python train.py --num_hidden_layers=8 --hidden_size=224 --n_experts=32 --experts_per_token=2 --d_expert=192 --d_shared_expert=192 --hidden_act="geglu" --moe_layers=[0, 1, 2, 3, 4, 5, 6, 7] --router_score="sigmoid" --normalize_top_k=false --routed_scale=1.41 --balance_loss=0.00375 --balance_bias=false --init_std_router=0.00767 --lr_router=0.00128 --num_attention_heads=4 --num_key_value_heads=4 --head_dim=64 --vocab_size=32000 --norm="rmsnorm" --norm_place="pre" --norm_eps=1e-05 --positions="rope" --rope_theta=26400.0 --rope_fraction=1.0 --qk_norm=false --attn_scale=0.125 --tie_word_embeddings=true --parallel_block=false --init="trunc" --init_std_qkv=0.0281 --init_std_o=0.0 --init_std_up=0.0281 --init_std_down=0.0 --optimizer="adam_variant" --learning_rate=0.00177 --lr_mult_qkv=0.4 --beta1=0.9 --lr_head=0.00731 --max_grad_norm=2.0 --warmup_steps=391 --schedule="wsd" --decay_fraction=0.919 --decay_shape="linear" --final_lr_fraction=0.0 --batch_tokens=131072 --max_seq_len=512 --doc_mask=false --train_tokens=754500000 --max_steps=5757 --dataset="wikipedia_en"
Below are experts of layer 3 (counted from 0) of a mixture-of-experts language model. Rows are named router (the router's row for the expert), gate (a neuron's input weights, with its number), up (a neuron's input weights, with its number) and show model dimensions 0-111. Each number is 50 + 15 x the weight over its row's rms, rounded and kept within 0 to 99.
Before each expert's rows: a language model's description of what the expert responds to. This comes from a sample of Wikipedia text that the model never trained on.

# expert 6
It responds to: Pieces of Indian and South Asian names and titles, Devanagari or Thai byte fragments, and India, Tamil, Singh, Bhagavathar.
router:62 69 46 62 53 43 56 46 54 31 44 52 56 79 50 29 56 48 39 37 85 20 56 37 49 70 52 45 57 42 65 62 56 75 52 80 36 18 55 62 77 51 44 73 50 26 37 48 50 48 67 51 47 50 24 67 55 59 62 41 61 41 62 40 57 36 65 73 48 61 61 58 61 41 50 42 61 60 33 56 66 46 75 67 58 08 54 65 26 42 84 65 43 80 43 39 46 00 58 79 55 39 40 38 51 37 79 45 23 75 45 72
gate0:55 45 28 38 61 46 78 66 75 19 53 48 32 44 68 48 37 61 71 43 37 27 46 57 66 71 48 48 33 70 68 46 51 63 61 62 58 55 31 64 49 22 35 48 39 47 64 52 36 52 68 42 57 25 34 89 32 61 67 46 42 29 66 54 67 56 35 48 35 45 41 62 58 60 54 54 37 66 50 39 77 44 73 72 78 24 52 43 53 45 61 63 69 58 43 53 11 28 41 73 44 55 63 32 43 57 60 81 48 45 40 46
up0:78 32 64 36 48 88 60 65 66 47 42 60 35 52 44 72 47 35 35 72 38 45 46 42 42 46 54 52 50 36 65 53 43 59 57 41 38 63 45 37 37 18 34 45 32 49 84 44 52 54 56 42 46 71 42 68 42 39 33 29 53 69 35 46 22 63 30 88 41 59 53 66 55 66 44 65 44 48 61 39 48 54 55 53 57 21 72 42 32 73 48 80 82 61 56 54 52 55 53 39 40 82 63 52 47 54 22 36 34 37 38 65

# expert 11
It responds to: Colons after list or infobox labels and years, such as Born:, Released:, Elevation:, 2010:, and some table pipes.
router:57 63 19 50 47 27 41 42 44 35 58 84 56 56 51 28 51 68 55 33 40 34 34 70 43 69 47 51 75 34 45 39 55 46 50 68 40 11 51 30 46 16 72 48 61 45 44 87 43 20 39 41 56 57 46 52 23 40 44 50 64 57 33 64 42 58 44 72 33 28 36 46 63 51 28 44 55 70 36 53 63 33 76 45 53 20 35 56 38 46 74 61 54 37 37 48 33 46 43 78 61 43 39 38 46 45 52 57 43 58 45 57
gate0:78 38 31 35 40 24 37 42 44 68 53 43 52 52 65 48 51 32 38 68 38 64 91 48 37 49 43 66 55 47 37 62 59 62 70 56 44 63 47 57 58 27 54 69 64 74 30 65 51 44 18 53 42 64 34 42 69 63 36 64 69 69 36 86 45 47 56 77 56 34 38 34 66 67 43 34 40 62 47 53 53 52 39 84 42 35 81 43 51 33 57 54 70 37 46 65 49 33 44 63 47 63 52 32 68 69 14 67 62 85 63 48
up0:68 57 66 63 52 74 62 36 49 49 30 40 54 23 40 59 53 60 29 65 40 41 37 66 53 54 50 55 55 32 60 46 45 33 34 12 55 49 62 85 41 76 45 51 59 42 66 37 30 71 52 45 57 18 53 58 43 56 63 74 37 63 81 26 60 27 53 25 41 65 60 49 74 46 50 59 71 69 64 53 57 54 61 45 74 64 23 36 58 51 78 59 44 33 58 43 48 29 50 23 40 42 77 61 41 50 63 29 30 54 44 40

# expert 27
It responds to: Surnames and their fragments after given names, such as Smith, Jones, McCain, McSweeney, -ford, -ley, and middle initials.
router:41 53 39 63 77 22 30 47 24 43 68 67 59 70 32 30 81 59 40 43 63 40 59 39 45 63 38 35 66 44 78 59 43 25 26 62 33 50 52 50 32 36 52 71 46 09 53 82 28 36 36 34 52 51 22 81 25 66 59 38 39 38 12 30 46 39 68 56 50 41 58 37 52 59 43 52 42 53 28 40 32 31 50 41 55 40 36 49 37 61 60 57 54 26 35 68 54 49 53 70 86 39 67 53 35 41 52 45 49 64 56 48
gate0:61 39 62 41 54 30 32 53 63 31 62 67 41 54 49 61 72 31 60 54 53 49 60 45 51 47 37 63 45 51 89 33 50 68 54 41 30 73 50 67 51 51 11 70 28 51 28 82 64 35 43 34 80 41 65 53 31 48 47 55 57 04 49 32 30 21 65 59 63 53 64 34 53 86 32 52 51 64 53 41 17 50 72 48 33 31 58 62 38 25 68 66 62 55 62 54 52 57 70 46 75 57 63 39 52 43 49 60 47 38 45 48
up0:54 51 61 53 51 46 65 35 67 48 44 62 61 51 56 66 70 60 47 32 28 65 47 60 48 43 38 61 54 40 43 39 29 37 27 28 46 49 42 28 65 15 55 34 74 56 52 45 58 41 48 64 43 63 67 41 55 67 73 42 53 89 58 56 83 34 63 44 74 62 47 57 66 47 33 51 48 44 59 70 55 82 34 45 55 51 53 56 46 68 33 28 67 44 47 18 32 47 34 54 29 70 24 63 44 49 59 27 37 43 46 29

# expert 21
It responds to: Pieces of German, Dutch and Scandinavian words and names, such as -berg, -en, und, von, van, Schweinfurt.
router:59 50 48 62 52 47 18 48 70 55 52 65 50 53 16 55 56 60 57 36 71 49 59 59 34 52 48 55 67 38 66 54 56 68 46 69 46 32 73 46 38 20 52 91 26 41 54 68 40 52 34 51 72 79 35 80 58 57 82 63 46 54 32 60 41 40 30 60 68 47 45 54 68 53 47 55 39 55 24 48 41 34 62 55 31 43 59 27 41 42 54 53 55 56 52 73 62 46 34 80 41 58 64 32 44 62 34 46 92 41 62 74
gate0:24 14 73 32 63 51 42 55 63 29 35 43 36 40 59 52 50 62 58 40 56 52 76 57 61 40 20 74 55 52 59 64 63 56 64 66 46 22 47 59 79 31 63 45 49 37 68 35 67 42 42 55 67 76 63 45 53 50 64 71 38 56 38 58 23 59 41 39 51 32 46 35 45 33 37 53 49 51 40 32 37 52 71 80 52 70 58 55 67 67 46 63 57 28 43 38 74 61 13 78 54 58 56 47 61 41 35 48 53 47 62 42
up0:42 79 35 35 77 59 48 45 36 36 34 53 58 52 57 21 47 35 40 31 20 43 60 49 79 60 63 60 37 64 55 56 22 38 34 32 55 41 39 49 53 57 51 28 44 71 28 50 39 60 47 35 66 39 65 57 64 64 51 33 53 37 55 62 03 28 68 54 53 57 61 57 47 63 47 37 54 59 69 45 74 29 57 35 67 27 67 82 52 31 30 63 49 42 52 57 59 57 54 38 56 40 47 64 36 64 64 46 41 50 26 16